config = dict(
    experts_per_token=2,
    d_expert=224,
    d_shared_expert=0,
    router_score='softmax',
    normalize_top_k=True,
    balance_bias=False,
    lr_router=0.000744,
    norm='rmsnorm',
    tie_word_embeddings=True,
    optimizer='soap_variant',
    beta2=0.99,
    batch_tokens=65536,
    max_seq_len=1024,
    max_steps=8211,
)
Below are experts of layer 8 (counted from 0) of a mixture-of-experts language model. Rows are named router (the router's row for the expert), up (a neuron's input weights, with its number) and show model dimensions 256-383. Each number is 500 + 50 x the weight over its row's rms, rounded and kept within 0 to 999. Numbers have three digits each.
Before each expert's rows: a language model's description of what the expert responds to. This comes from a sample of Wikipedia text that the model never trained on.

# expert 0
Description: Digits inside years and decimal numbers, especially the 9 in 19xx and digits after a decimal point in stats tables and prose.
router:452431502526502575486539521621509525498550484432487511561520429563460463532419517371606418542501456474503561498562455477490553443465530537382433572479519554578482540511573561492534489538473478399545541513690462515495434423500455498522511521506478544630448531413464487439450513498528557466554583429507448552534486520558490519496536412593486569585514375484477494528518566563435361458475
up0:562525504481540438670533471487494529528480397516485371517463501521480521593507477435502539437414560537551370565595539502519521480625569431416464463484529428489544458459505440557513449414550461527450468429467434547482470529420446440645564455447488390482472541566439527459553501446475444542539587509451541495512585526461479517642508486507457566445452527508479521474551549475504525492362
up1:499546408527530542531647443432561457499502419473503518404529560509520527464445493450549535519581394525569528413530458546498478455493428456537529473510567506535505451362468501460465514439486439485511477508481564524518593470379577440425386491483406502501495521495524510552525468533477541299598473527494587493515458497520492500501566469561509440468497522490597493497447443526523467471561
up2:552463462452480500528482477503425501505466429540528456464569534466419544487424577544476565480545520565550500492426522536546631460499517486328498455581509427516545508603470498550495456426426528588396527555562464579524482518483508473507493499540479442478474618462467527491476458477496504408520574535510502519484422468546409622497512607483501458486425460583599520449638423572531533513482

# expert 10
Description: Line breaks ending table rows, markdown table separators, and See also and Notes headings in career tables and infoboxes.
router:509478535512478526471579471512493576473473494561520604543528529411539549481521505371477435635486478543520459492525456509519545522534440429517516463472513495456414454511440614472478540487461486578600445501531568434522478428487535483570519494591455485461453452597414475553490478492455547516475497557465572529420513484611480493538472495390557501410575507482482437529459545417522554457536
up0:465518438525595523567431484582509546565594527558446445501535578577476504492521600495517494429518525525552517437539533433598505461491492538504472480479460480492418537531496462549465517515462467430488527380459544557418447461537515512540651500468541575464483412490461551462585458428533489458557534610557448434516482474463577545476528548505488525613397470558478457497522576550519405464481
up1:537611438491419447475458472634541536601492496534519456506448401450462479481441570503529489475464474451561635510458484466439524384495490522439558487576552456429496558446520477468487503488490502514570453465544499475524493477610449500524464543478410454537556544475482586450534483482520463473524506538429434450621437472553441461543533607511409491626445537512493513456598454461364505542491
up2:477495465480504533424422472524467604534477549405536482489578495506441502440488516582553631445495565513476518544572460532588467512517527574499417498497445375521516499578554457520528546471512494503524458584497484415617432468530527476428468524460551532484475415479539480510588446532531556494452449507501475461501476554547499554477493515496524536515540461417463507547509591579535418542544

# expert 25
Description: Pipes, closing brackets and name endings in personnel credits, election tables and taxonomy boxes, as in Murray – saxophone.
router:532544535505496502500488495507496421559509484548444509425387449496465551450444530505550490450598539407473388507455522499460470451467568392539497521525488535447470423481529454505542494461491455552481436530472523516500529491536475442415484474556469427474530416470483523568431486522549514495398478507505557397386518485494466499572475537502576485399493512485378554445434483445492619457504
up0:506497579535524613427484512578515563505514450441492504524447457462540535497536535510469464510464524494485490427514519476416537582500500524443491455472538539481537490550496495454502512521545520522522480429545437428441505444551446592432461541430500516558532505538452483464520509530544561472476447476504428551498509513490558524458451512563549499497513579492545508594428400375596504495521
up1:533458468578510548404436488449491496485485476502450400530502441503480441540516464468559405511533517435514533482535546444596521474385515545534482611472472529497479512561568579491523529537485516435526473382466530544520472522491565451519450501560560442521385438510502575515405441484480527423528459490493451506431502566523532463454514562506564555482480532618490529539564551512440479536568
up2:538480439441484473452540484480422532521476460522501525504510447476429489503521525501552531447478464495567514502581494518475491505443434544575483510554512520446606508527523511464513448490581484399572459569490508558479568386571551500470520448510491556480488413482619444445503406467562497424488470558570445434543502592499564546509420452518498487544479544616453526447528483393362515512521

# expert 6
Description: Opening pieces of surnames and foreign words, often fl, Fl, sl, Bl, Cl, plus table digits and pipes in squad and election tables.
router:562482587519494487490527537445627500528437510492502531498424467521549513543506486481436522521546489473469493501477416507532467518558502524475547393561451527511518503558552563488445571487493540586495449466436495487502516493480488538562513528426476507561534574497526489476498551445447531556437485570369415433578435543523523508503458510553512602509453509491484416476489447500459522493467
up0:469560495420411519500456508388457531483522532552509489545445456467462479494470484451581477496510586495446459586418537506460477616498488570408575545565608530547573446448535569478511582499519609570606478497502506572488513454448515458564494467504579524520435456422474533533574469545454529458420496524525478489536573531607476561486528493487480389476375587555554492532523454495558523525420
up1:515509452597510521525548534572448503562489482437527466588527490445532500488512428435432408520530533464501482465539568493456568490547501500448512495471447457520469558495514435540419473550475515545518428520501469516493467561518490499437509549455493563475414498435511541500523457520473450518484529535569455553655524468553447561499497491462564495515467517481575521393521415591520468546464
up2:423551446511574474487498495458440610543519488488473572440487407501509536401560432476455478416403458479574516443502604491612532447464452430461499566538515537517484603632441439442500540522488535522475499491491501473488495522424399421529516517529554588477473483439509422467549469442554434476447583512576545505438511498519450457538425462423487442483499445465497511423556442570553526504526

# expert 1
Description: Tokens before a figure in infoboxes and statistics, such as Total, Votes, Coordinates, Elevation, and verbs is, are, was.
router:467437574489534489445541506562550487517479498399405584487561579565487479413564469401537539494498533585535461507444581458502510481556461494531478491506602628571575520437424467474480545484535499581589444561602533466482482505562470494414428500563502517406483493446515532515571594545493508643486455472528558558584491484426502442477438550481504453512456515552529390429532469508538565489475
up0:509591470490562488336561516555510470517473452541502515476507466474597528532552561428476505494514469573509481550549433463446507495537563529534494504512447525427521479449518477519517462525526537483480466512492499567460593459538433485539500490486435555483535525450407507513461562591468470447521530509478549467525534458490520518421457454506551357543519428571436534396494530492540466491452
up1:524560491444478519537481500439515461484463465483464465425486500523567425518462487448461492544432558521495539473461504461541484422447533555477619507531428491403481514525517574553425445487532508477490576493558456493437491504551583612526558512492514521514499479563357543427563504442549492451467527468402541528478450544592519578503452547430534490590535496437496541527495373494497519464580
up2:503469504573519466440458495442568493462506472465469407540564647521416455544483509509415401602524580482536489479558452448525456632550549470472542567566471524439503468502544545522493492524530526540542456464530451466483519481518485419490517513476542448449449421516453632423607513496564468623474581567524521411557496511546582486580494478549401497519534526440475518471556544432537499517598

# expert 2
Description: Digits and symbols inside tables, coordinates and infobox lists, such as year digits in minor-planet tables, ″ marks, semicolons and closing parentheses.
router:559478493447512448538431517558603463450612637522418460538515529482504434533499497462586479490503551504504525553520551468504535476531491543561514513432629522511434483533426433459527471478543532489517521447461533458539533511586485478498478501510519417471474392556513493462450464549501585438519475491469516512449502433523540465502475438493374512520541473546466460433477575480539498402490
up0:489500430447437528561546510520366477509520477461488468389501318482511522544473568429477470603488496514434457444446540526438443481388518442450497486531546430591477571552486518543552503430537480520403449462554488462438549434579477514573526516450406583550525414386439505462460612491410479543523544583520597574619426542416584510578486462476480375501513471484497466470466497562518630528389
up1:443536507477523604479507481509479508454510441525583544517457484435411489521414495479513385532521454597528521447622550520485489529451472460564555531565473549416567537451580567466496534458460527419490421477506471541480538448549473485513532543495469497607530497435502526461486534474411493444601538473511487524501493452462461639641461529637468369400466529509550513509449536505523476515510
up2:536529517628583489617532488430510498400501478458504435559515504553570486555414498559414523418487398441479539471555432478515501480484483535495573550569499481478514523489505475418406579498443544510574484480503543503461503492547548520529398562530530517558482498378510483572509550444507535493550450506479412503570606583455441504452440563466539487478424519468454478653485554511549498561542

# expert 11
Description: Subword pieces inside rare names, mainly Latin species names, Cyrillic letters and foreign surnames, such as Scop-ula, Kuus-ik-ko, St-up-endemys.
router:496535523458482473505466506404500523549515494490485450355566517574459473543521566434442524464502528631479520486517473455528510499529461458469499420527436351474416448537494471516510520450481455562484507587511516519502537541559486499614546505493498586498391497521497450515602485482528521457553529540487592482532415465519658518522461497616499437507480449515499531551461429482465490498472
up0:451584503501553622473533465511455540467419515452514469492483498439483468571500530454522539503473441538423636581517450521530535466459605516500396486517515492577509505514453440575460434464481603477504456463506487352561465487467516515494525558471466460530536499507485515529469415481579458525541492484550487506517439522476484452556461504507491497525443461471509485506411555514570594518501
up1:389492555552482487493451448446433390530569578525557478502422548454483514488493489446433498515472501565525412493479462475444613461461461543449585544565524545526484489449482500495589465496473514504507499489543493496641477527484583471496472330505573552452500480547477567548451492537520577509623554521453528505571501493484506544438370464494551549556533552591449531517502491562529553488498
up2:502579482541481419498458519517373411538526516474518528498539564438643530569504492425507413487579530496414427479443504470538444454584384489467502522506489531358511510501572455562440554467457525559469516458459532562498467489548496515561541446513480511474438411379441582458465552480514456515468485485520523452498432544562464496516464566489499464522476494471511567507493459598528549471479

# expert 12
Description: Nouns for people, groups and organizations, often plural after of or his, such as wife, activists, troops, and closing pieces of surnames.
router:491472515566459473515436455350475530474504481422468556429396504524448531516547534567492455518471462456485479467510505444500514442405462512505554517524488479449535492535501449527478549436501572396429520546469463478461542682482467544500504495461517457369518432432431534553374450509507498429513486451474415434498438435523480544463434516531493435531470464539464553540486465522496559574523
up0:548457383501529497511472427466537460558418536487506561532516482531518481515510442488517521517557548542577426564535486559433437621502538468604536483455489425522612669460587541497450491488582542492537515522529585568472439464509413513420515553475495523524460499472667495504499481446448491546514551492446530449574396433551418443582479440585439447465455453380482464502505411404524433461514
up1:532516514404439585544507525488504450522389465608527476454515585560542518458511422462461519484479500463523476514437449431525587479493464439550581497567483499440521402530463432410489470543506439541581438512534499494515509487450524568591467509431599534501484457515458544570515518479513523405513534468597518577507476560669588530484449475521426461539545583490613563484531461381491547484567
up2:516492463508447467490525438518622561518405410504493519555511486458453535442513493500490515503649489514623607531566482480459560626433479544530477512512524530538479597583559503398486420462475512521502419465542526615366526415488514467530500423504437420541544491519480524400506559507415473527474510448454466548539486488457496501503557581571405541493520503506476479524571444592490458441462

# expert 20
Description: Commas, and, to, but, which, who and subject pronouns such as he, she, they that start or link clauses in running prose.
router:503477561595477468469502472467461510462504539448558576535448415445615493467539488570473476423499502532478478524481481525513485517476506493466504314443370426487577505473452474463558473649528436401543576524623374483468442516424461529483506451543521465415471423530443479535508459504497545484471484455596540533498500504490458506513516578545479492501479446455454576420510484582506626517490
up8:532417437522502518530528522420452512470497514476424546529497473581461478520493543477467445471488540551604581540502525515480532536440554452510481548566456517457605541484425477513490436530515584494499516541566440589409563417421505483548551606520501580471554510416450537440469461413457426502526444503477503544515476478503498502406490445514434487623460535468531509435502477480431456514532
up9:556524504414510459445505503535483471463569439473494513565575463426461563625518431394468519522541498450497421474453527430565493518504473527498477511540577524486482457468557427530472507473567478530499426449462553553538570541487427453517508476509484570501465552491525491484492559455546501477518456533466465479499593449441454507505545548509497521556442490493451614492487447487581442581469
up10:538610450467462547616543447514483541524521465495456350476518482549559527501429479491538415470463417418520515554436510466443532582464561592449526536490468442529467595471512451487578604519514498535538483528513582566383480554289582604487510416613498513428652489437502492548566489359575524442417523532520537484500525584492533507512449524503546523470500536454549499525585515480493507480497

# expert 17
Description: Full stops, quote-period combinations, line breaks after sentences, and == section-heading markers that end a sentence or heading.
router:454527541468549497431406544509429328420520509587459423535547452546478435491491522495546553565441440528522430421518421499458461481469539534484515505537470502484465464486484406499530553571527491485441446442457415531420454481467543542516507472404477543415551495520476478460472491480536569484531530653476487518469492481440436486515454505558522477473466403494524437477487564435408520518488
up0:549500557537504479510466567524444481465469447516507439453500562482519486460452516509494441486521429430464528521492531494493526458483542452435479568470489629452484536482423560413547509418433522547491477596558519527596529446487591476452542532581477521504492526413473559439458636486515555488533475577488608556509559487536482454638351501460460606526541575445533483551493439472491495467544
up1:498554553568428499527533496456467480546570546468532488364501506418552519554475541471466512424493626490430494556574448541439610581500527539503548519435536525576549481574470569463500580481478548543433499555531495510400535369436487551528458485518558480531535473553448556495517476517460476418451583481548500551573503524588532454378484484496496484524541471465500476536504480460473524480489
up2:456513524520504494530531509437545522518478442514577446438516499536553464503427474514471578506493592432604507421597459526492553495458495469545471463502609570563579524490474487519522507465531464469490513494500450464503569505554533548521397537489430470464509462455493485423510548478378468504567434454543493502503567577456449505467538542528456464665559507580502491496423550509512494492462

# expert 14
Description: Past verbs after was, is or he in career and award text, such as won, served, nominated, located, received, released.
router:507465535421512464497509491541583475470509495584550453500407472495516567442504557428565491551453569472473513573471533458451500475505538539436480396525531461547535452557516576431495558426427539534449554591538508476516533457564481478497492493467492494514513502480505509572495529531495658539572482545439528609536505477508351448438504504485502514486434496489478584605468476500419570524477
up0:498537481384501515545547470481507469499497525479484473361425496561438549440504501587482498468491517438538537441435415605570468455457529458547509485553483553427495456428543476506478465517521503492515546473450502527397478509479429519619524529464486498436477492510648665492436528493437456397490543448532472547527524473518512599419484483492506510467434447405499507466647458444502441508512
up1:584549472485480514384497503475507537493478487470514418520488446496531449464465456556478431466593440425520534526535508544440424429530503474489438552500436615466455535465421557524506581430506412552544494486570566434380545530397524470630531460432528443498377496522424492430527495481603495459513512446543539506519422507543552499481505446555471448476439658459499429492417576542473413496455
up2:496631510467500568535498543481411541416463424455427503452558468502477545489494453565473502470509533465539500391512416523534488524484548484577465535506514520518462452504535445389529424507530498530506475377513493501478485478548500542475530587517471431481463479549519542466584557525503566521570515467516508567586531506408411531515404485558516489484472563421503573487510471553394497573448

# expert 29
Description: First digits of years and decades after in or the, such as 2014, 2000s, plus quantity words like most, more, several, two, three.
router:446565524507548471468425487454505464418534501482548422515520510501538469499498504497500406451511547548504477612507550494496528488493567379500505493517541569497504468500466549506499482505530432510437535557635587543448489411460504491633492582544514557633464528444479517492563552513554401581486467510419556422506497480492466484560609484503453445479456617435463534584429425503560463486514
up0:516469481551543443405539362500442514511520445527494623480598489510573475470557511465481631529472493544534489530412510515550433523432598477488446517472474424464542427512526526483472484589500588503546455517456456517491484580521484420548454509489483574389381495423550451595469464570483507459444500451506448522470460494514436492398435447433509510535449584489518481588496514428429438502467
up1:564556487505535518497520529589414536501585410569439513475463533498484511449495416486437431473496459455432608430481515468626587524482511486593501515397498516442452448475511538550509552562515477561558447405480435513469456535373479371499611521539542540511543532500580441421419427492486465501558488482553479548549410554513407513474506455507426469509541528551498448526471520467494518531447
up2:544537538578407516503432513411572459550510423557512518525478476491450541509475413498419521452595516506487474552574494577430456501487539463395481549467467495459419443493542457455503564499501483549580464460523471592527480469419482388479423457494376494471557436489507587491516558518492628485549580456474463495552503464537497568446371509501540563488446437550505418470565449476531450492421

# expert 30
Description: Verbs and conjunctions linking clauses in narrative prose, such as was decided, due to, when, moved, returned.
router:518474365529511510427521493570520472520440521560490402475420467471427419479398481492554482557440525463450547510499532475490623523489496473515465623588533538447582525553510514517458492410572487550609559440549583473472305503470459485498516559474449517358493517437470454510522540392467413519584507524470463592498500609489597516572483468569534580494504517503555580503533552510499509491521
up0:429571562531506535502557380563446552492475478503434566512499503475479507443553412549517497542544494450549577474532541544596524513479483353536481459496489497570498428440440426512662427486538473492559503509591473448459538504510435399456486434491516496537514523422432495470565504492441555487476473448582483455535425507460498487481529321599464576529482438501612390532538483516545442481513
up1:523487511595501540442540539496500494480521455480580533558507417472495520524437532460522446571491552377539563582582536499529534569500524508572466519519488563568432378520516436455536464495554534521502491504547531537475471446536469535578512490496475509463406514444546607451542571527549385490509527423496467488515519490402507545515395335537508493577374543502504475480527540503458532539400
up2:502574481523486534536458529467563572489551480482594522366513428534510491554514550480454450485462450461598383478514493487573558443382514421480436532509402448482610413572469504528435493622543534505574500509601510489412508532487568476556554472521487612490542463560506479417562454458499451498472542461579561510540542433572459502459529530524493463463516563502537467440517552529379518542501

# expert 23
Description: Middle initials and short capitals in names, such as Robert E., Arthur E., plus Jr, Mr, vs, and digits in percentages and vote tables.
router:473551509516604541529497509484494481505505467447589623479560518479479549450496517590483447389534521478458470435505528484506493577521483459497516382526457549539494547439473497456438535551535486363398479465431528552488615495526514456440532383503442484502456486496538573438452533464538438518489629514588492526469509484528551474562486367502488468377479614526565362442419561485538341501424
up0:466562511592495485397484582596556542587463452508541446540572389396566533513529551449458423473550543545550445490489491560460566508474497447413492475429433527511521509471502395467486561523487425526567421398498467543487490464426533553545501447416460597526505436534432589471573505521460371476480466554562526504463536545562526601468574500539567451532423513522470513519570426593543473579484
up1:540527480504404469508503555490496497530558370428407531505525517509483514543563535472492550526525567477512490536524479453557567515414533555520501585532442517501483511450459568402580480522419470506522539594599421457505482431434540522476487479534597585525539477480492506532554524522530448439462476461488547494506531467480428465444451524475460514554495401520484571579507456473593538518463
up2:677558573478439463485533480570555502497465417494542445482486418532571467468572429434493446545589438480471436505625472526455530498439502530537449459483544484497613445547498450557473573450561485510448532479566514519488472489564478509560579542474444513403487468501557528348512573462570587554504538428503487458607563403443543440373539438497481507454508602519516525456526528559496498566461

# expert 3
Description: Place names and their word pieces after at, of or in, in addresses, hometowns and venues, such as San, Fort, Lake, County.
router:506373452461534508473536458452416539481543476557517574413768528522482515540525496511483486559508426502507436542459491522522494524539513534548556524441500528526550499486501452582531484527544500455467554501393614489517509576545507439405518535614592479517517613594527436595650461537557509398414506458520412477565463482522509527522540498521483519608544451538559477498479518472515488507493
up0:534580481512537550649489422309540452509451442458457475486456465407542468488535508439452503499547556478488566510528473521464526535533537537491447558431470501423518415583568472443417446552477397487542429526504499547431470405460588527569536601580502544512459430497415529485493502487470463501482458366426436556501438502504518523530485443507458428484571536512501475526431538534568426545501
up1:459497494499621487485499548496527513466570514482464498507513539466529538477506502434555459502639505535487522468463523542437427467461471442450495473480450453668492532574508450568568498513483486489511515502545482507508462455501489437462548573457544391514447493465483568566443489537512492460524543515563526554415539417388530515496505560480545546554503571488514527531542467599445531483533
up2:498439452494604489462498515529453559516426460433415476461528441380424443408562543440572505492454422499468423449506502476530477406435496458516523575501463474518542596591526448508487528529519443495460430540542472498477590569492418465464618401452519451419482464582464528445508471513504467555522546519563479550537540545523498422552472391577545528514538434480544574439534461501494536559457

# expert 13
Description: Government titles and state names in politics text, such as Minister, President, Governor, Arizona, Texas, often before 's or State.
router:449488641629474516479528494412550525540489533536453498489505389565468496485501532494434544523474520485483569505478499502590391499456473512490517556387558458541492483448471460403441457511453537457461593484489499552629493549543543467518497548526494515530502497467530429652459508532445478477420480449471489520393525445474454566489562548362464530520567509550481482574557483511547616487478
up0:527423559518486492509544422546458495398520523508447453469494402440488505559562446432452487497438457602481502519491503455406563558518510502591546527481513482445518485570546479521532668480471480471545476559520481517515489511476360509542571486476528515477505485472495479511499442552471543462421446497522497516503490521342451487386531551522493393472496513457464526515504479467597491530525
up1:586528484512487503534453526438496516541500421517508574504462610479501488484470536492546505436542538527530507491517473489511479572424527438494590516473507447492577481576470541570642500561538521438488587548609599493378532584467484508473506446556446455523515543586598448530505528486483488403477487560473485613483526489529468460528417483503412502516468402454452594494514415532533592484539
up2:474559490506469456419461525495504526480451497544634443529511493471612353504539536477490517442483498526545547461550515536489489506553453502501471523448471503439470577485512507571534486489455486434532490489585503539552450460495533577580465478469471602543519544550416507447444497513508435585490489453548455553472440485472509592519456556487529510508473503524548500552620432522613510507444

# expert 9
Description: Capitalized words in titles and organization names, such as New in The New York Times, plus taxonomy labels like Genus and year digits.
router:553435520459494461566448544493448499534540499486506584530464565413609503568484523537524608515423475468503433580485530525477599470448575525466513645435455473450560463501459570475494514527493490601530468620428465535545512522439540427473556521422555513579537491573539512454449481623517436433514493508529584543602567453478545428552532536399464483464597494507575442459459580448555550502560
up0:507442379549560454508454582595499454484448514479441574497478586577439471529414465466522490484573504475513539511434590459535508458475480537462531491489522458533556551421514418574485513479552487497433470525561510527478441490429443561434503581552481569532530622516544488583534398477519476495523520493409425532519505511529505582535475504459526508430520449513573467460514443568594465526455
up1:453628508506449538528483482439489573456554490548445494503437464552471546473485543438432576503470607397521510437574485660527585563461546423468440558514499540508553566525599495554576388484551506405566463454492437542413497470531466513554544429516481474516385575497436502502499519444429473556483475479566459545537490496537462556541529533492521484507556476473426401495608522472536458489457
up2:539495561530465468473573511556418621488439552504468466492483429522489452529594673464472517456387513479499563590572497375600493486558531600445482413442413483380559451479577494569536426461594500558376581468510544587569472490531539515496478634477545474427560490489553518439566545463495541530529436482588440590469458480533516481471595552503457478433513495518505538581411411529429507532517

# expert 18
Description: Given names and word pieces of non-English personal names in lists and tables, such as Jean, Kevin, Maria, inia, Mont.
router:486471462509552469493538461504505567578503490429476406511446465516430474490536478662518462468514472442508557484605582500479513459482449494520504366440466516475441481519514521528545504403506550446535448472400505480523678627467490521542510458460457475555392469556484446445478380544512562527536468578544488409439603480483369549401418504453561470526485532485432426517477603505537493484519
up0:521507546500446497486440580534497478322305484538508480511394467441553470536426492490556538421578484454526533473482508529493572486439522594554439540475589443590506560522500524466536364517402437479524500536523480439489523483448416564600581561389509561444559481524442480414539496533585404451527641526533520497523431568598519489509504533472445487523462429514564498555604456487551384517528
up1:539545509429399498496530526470428530536521457535448534500560465491504514505431508499536379541401566453467451489521539554422556404527487485511468516521548550470582478465522553476504429533531557533482426449508465481507465456409398451603430462519479517543433504459479524537508502453491592437506438519574497562534503522514455535517481472434490480554567474536445495454588473508587492492438
up2:456469458600530451517465566427546534639410552512432569560551407558561482452459511470524543533572461537431478613433498512454548490478503439390483527496523462535535486481543357617499505592625481532519456500529467423467410490509512532474573505551575470573548549479492463430506545469471474557540440517514392556482429536480523542549547518502503534453447508492457513500459453502507506526569

# expert 7
Description: The, a and common adjectives such as high, private, local, upper after prepositions, as in at the age of.
router:457518487505463572433424491508421419558435494497387486443614588591579536529492418550534559459561401431491537478495503491490568475488485519466543612476515446480405567504532536434536515578525478471449464421481475492523515497562473470474502602507572515448533554539498497561433465497507490412477492468539479415557430455427562540490526465474431511416588596548540481463499529479503424500494
up0:509533542598507542431468572469496536523413425495482507545462501474391444594530502506446501511443515428399462527535439479510426457552526520526440542493448469411495443504462456416525494470509554445544504463485521429489471460485571498635561588473540360505504516504479526522505538436519567407577511431437465475437578474487508560520392488491556562535543544507535550469474511480495508495502
up1:586499526591501517504591466502503567351499468519532478553535486423459483489463463523458526401469479525493625553516559488551520399532453518493416535545475463486501410533551455472540484454498454520568478448589569455438382590448454493514536495397531478421502530390500452418581507459594456425514497447467559564404487474450537485449445552495562429482489458460531555423444532505570491486529
up2:532529460476459456540582442517426615466511551568511480501585573522505475480448538516526491538508543534480551548508572480529396636509515443506458571515446494581506484529554553491505525473505493510525479433493450482509447562488514510529472479485574607517541516448460442453505499453556371513482563522550503574453492537523494507524470401463502514545433488496484462484522485455566471522502

# expert 8
Description: Day-of-month digits before month names, plus on, in and On before dates, and born, died, Released in biographies and lists.
router:455428370464473517520471497511468466557488514565551461603649535440459517439606501456522556547515565501501450527417519442488555533456475469521508493508435497484496505503552495324459528469493449473596546423489490533489590539569539571421538484573483550416521568641489469534501443473501509580503565618503504359550537475544543435472468475470589447482488443502472542452433479513415490476513
up0:609544544539585510488488492484485507517502483452490506483472518538523487547446443491379513482418443504544490537477379552401499586561552358478601451488580494426527432478460496522503499493403468525581525481525488447490508507456532575490504524449553519526469476515482557526535545402590511498561458499504427531360543594585527465476548473608496556510537479646503498532415432557526457504509
up1:546497568535498520477427542505347528459451399462465468442500577460469574493493536471523426526446445557507490610532466536590488476440496443498512465446571356565465425455509420565540536491445584617513447553479484516469527525482541574445480459509504501532439349483458512496575579479497508564430509567500590532555498478588547472498561463510517519425521480555451500471562513521453513460522
up2:502490536481417595492502462458569533416466489466497493482538509504497435490509515490496478489562481534622438435457544562466522532409521422513583561448454510517428498487537511551450477474449513557472430442490428449457542552521567505536574455427574481586493464458503543536549524490511443503537548451507545501568565550614361472482442469496508490438436539521490483599442470449445533550481

# expert 5
Description: Unit abbreviations and digits right after numbers in dimensions and stats, such as mm, kg, sq mi, ft in, plus TKO in fight records.
router:473472575528503516519474509471456399602496526516599541552472483515494524549486509492527536514501593428533444471531514425467474519439458511566488438364545503484440533532491466596481454441443477499466493579451689499454569467432559469546405469467528413525571490588615476507422548525470520443453446437475586493486510459505544456563408529511459487468481432534469616414542481509484481357551
up0:543513403531461547422400485564611458491449567521438505552495352550473501526478526515585495515465512520531551537452476519502545536553465501463512589524468505448577535464522469448476521409549495465579495549510519507499507487468470375499530553550581543491503484544480539556503514493552516507562583531486518497500466454489537505454494451444465546562521568466484521516495444563463520503494
up1:485552496562513441460533496487495522616476467485515495516499482529463520410406481507456569543559552471518586530502521414513417551438454550421433537520546568494448470474488455452454306536467486568535495517535450569460536466520434553623483602577478517507552562433491585521478491524526344574496629492431472509469535552492534459560466484488457516557434503419483492470497504433553457484468
up2:499509445490506557515570531434483496583480486650514539540438511514451385458515534452424477607462512462515474492553513502498518457587506574520550492550534602550596534588501446447525349424509510496509530514503502553487496474487511527523426403480563463481488595430605623481458516498631478486470522526462534582511538518501519486528454523431513437537460482480562635482487574503454590507475

# expert 26
Description: Capital letters and first pieces of transliterated Japanese and other foreign names, such as Ch-ogyū, P-ūru, plus letters in registration codes.
router:485509587445512561437532489524512472514540503464563495569461569488515519549445522526473501511423446554484517524516451519503446531529485507505419545464548581471569564493492448551475437458485506473513491457422538476562554493375507564490448477394527425500528486435440496442456479435457489523477501488471539567484574584505535481509621514524487458492561572442554366494489440498492549491521
up0:567504548487423387516461485533442540545500609578430357538391476475514491542529501446421579415475451475563492533456507461587531418494526507476506574588453479425489516474608420444466486465458450481462508574520518470463456465546475487504531501442455581552444420457458420458542428487512477513515532408454459585372492488508502505464570461517525418385518417520541549550515463501458538469505
up1:512465496568476470436517528564540392505510539551502475483523489545548428532413544453514558540532443464455484441421513496469543537485500427399518547578602578415493530534502503431521517500523489532561498538523483518574495460491470477430456561528494520475524558503485508504507433572476458443563499482515516548482532494447595403467542460348525446463485519489564484483470510619459471453467
up2:556592452448492454503454550438458533475488451566488481522400511532513452498501510442454581460437557509437481527575492486482486541463486492479506455503432471489452407492581475523518447567509519499487494466505475472445520450527522556543509468447486467472576448451455544484513407544413600443488529506533497453459513546541507479552448368630493480466483519568618498508554419571557474454492

# expert 22
Description: Spaces before numbers, opening brackets, hyphens joining compounds, en dashes in scores, and math ^{ _{ and $ signs.
router:573554394485515507545448557551565655479482524469489517511444484537523516502470488584476537486480536530563509429380505488512470516432504530505435649478481555554452544515542578539456540520484508546472461394595485521464532439530480559524522502434552445532575506551527537495421562486505471462536463449522476521444457565485561476501542505517496479546505494531528624523561582509507550528541
up0:593436607522502507486468546511549486519542469515413589406514485576455519524415464504583468522504467550433505455500483448520516437503467545518438508428493430565527448498572431509470449513545492593518491451439468546503536520547518473473500502441460603536455386462534475495470551556516450394446524451374531608511545479607449572471562498497511526515538430556458488520511494418558505496474
up1:559460565495496495487475432526464539479453383501482477509491558479553473447447464422510495480544470526489424447520471517512544394560569435506526543436520432550528476473497534511483521450508530484421371522506506430526431545457564474494460454546432487473390531499477469524504361506474565547508555605394395548520616487440423481404507487534555468486533480555540505566435414478490547532554
up2:423476567576456428530454500498556435476515526509539473447415448467529560452455550442453463546451525476418441576540521570480540453509554480413555546537458451525496460451446479505495564473523531493541528453490494531483489576476461515502590555512523575464446516556475541515437430477500539369490578478470591609520562446514468524478486539469503466468578474473448493600445477577433575516502

# expert 24
Description: Digits and units in measurements and amounts, such as million years, hours, £, fractions, slashes, subscripts and non-Latin characters.
router:554494418527546494577602511480493476472481478514547579492498502481534409519393495480517504518548496470478476430542475495455435491530549560630522431517524506506541368529457484488483503424525465485452462606543546449477599451581554497505479495517478480450525522551524501431592524465475541460519486545559459557457495491472511512507629546456479571479492389440526434452475556509548455469534
up0:535492538590373457470383506428558515515396550493408524507453513496380483511559481462494508470488465578439472543542481451493533583514482495436500566504486423547445457465640532473552537467496525453565516406550467499561461540530479534483540372515553513526455463533499512505450479393487508467481482527471481518506521528462484524507513452461487496434533510556521583520596585597486488524472
up1:461512466583491498495451565488548599486468371473466461477533504501493522547543426522428472527536396454538519553490574573496495416456472510448499572537457504410544453513402481470537555422413475444491488490529436507514508505471583541521454517475597502473508453496490539573488392497485500462568521512541472455472587485423542500502528399423577574590506502525529486460553462454527532534522
up2:495497543529514516484517635496467561483455439491499446448422425517450534523456434488411530514512486515394460515416467440530490489479702582465508443539401459484518486428524431484453517518494529491527487483505467527487520526491526492544490540443498446447485479479496539521428460433430434489514503472523482499526469527521431505494450446497582408558424497460441543543545459521452539526492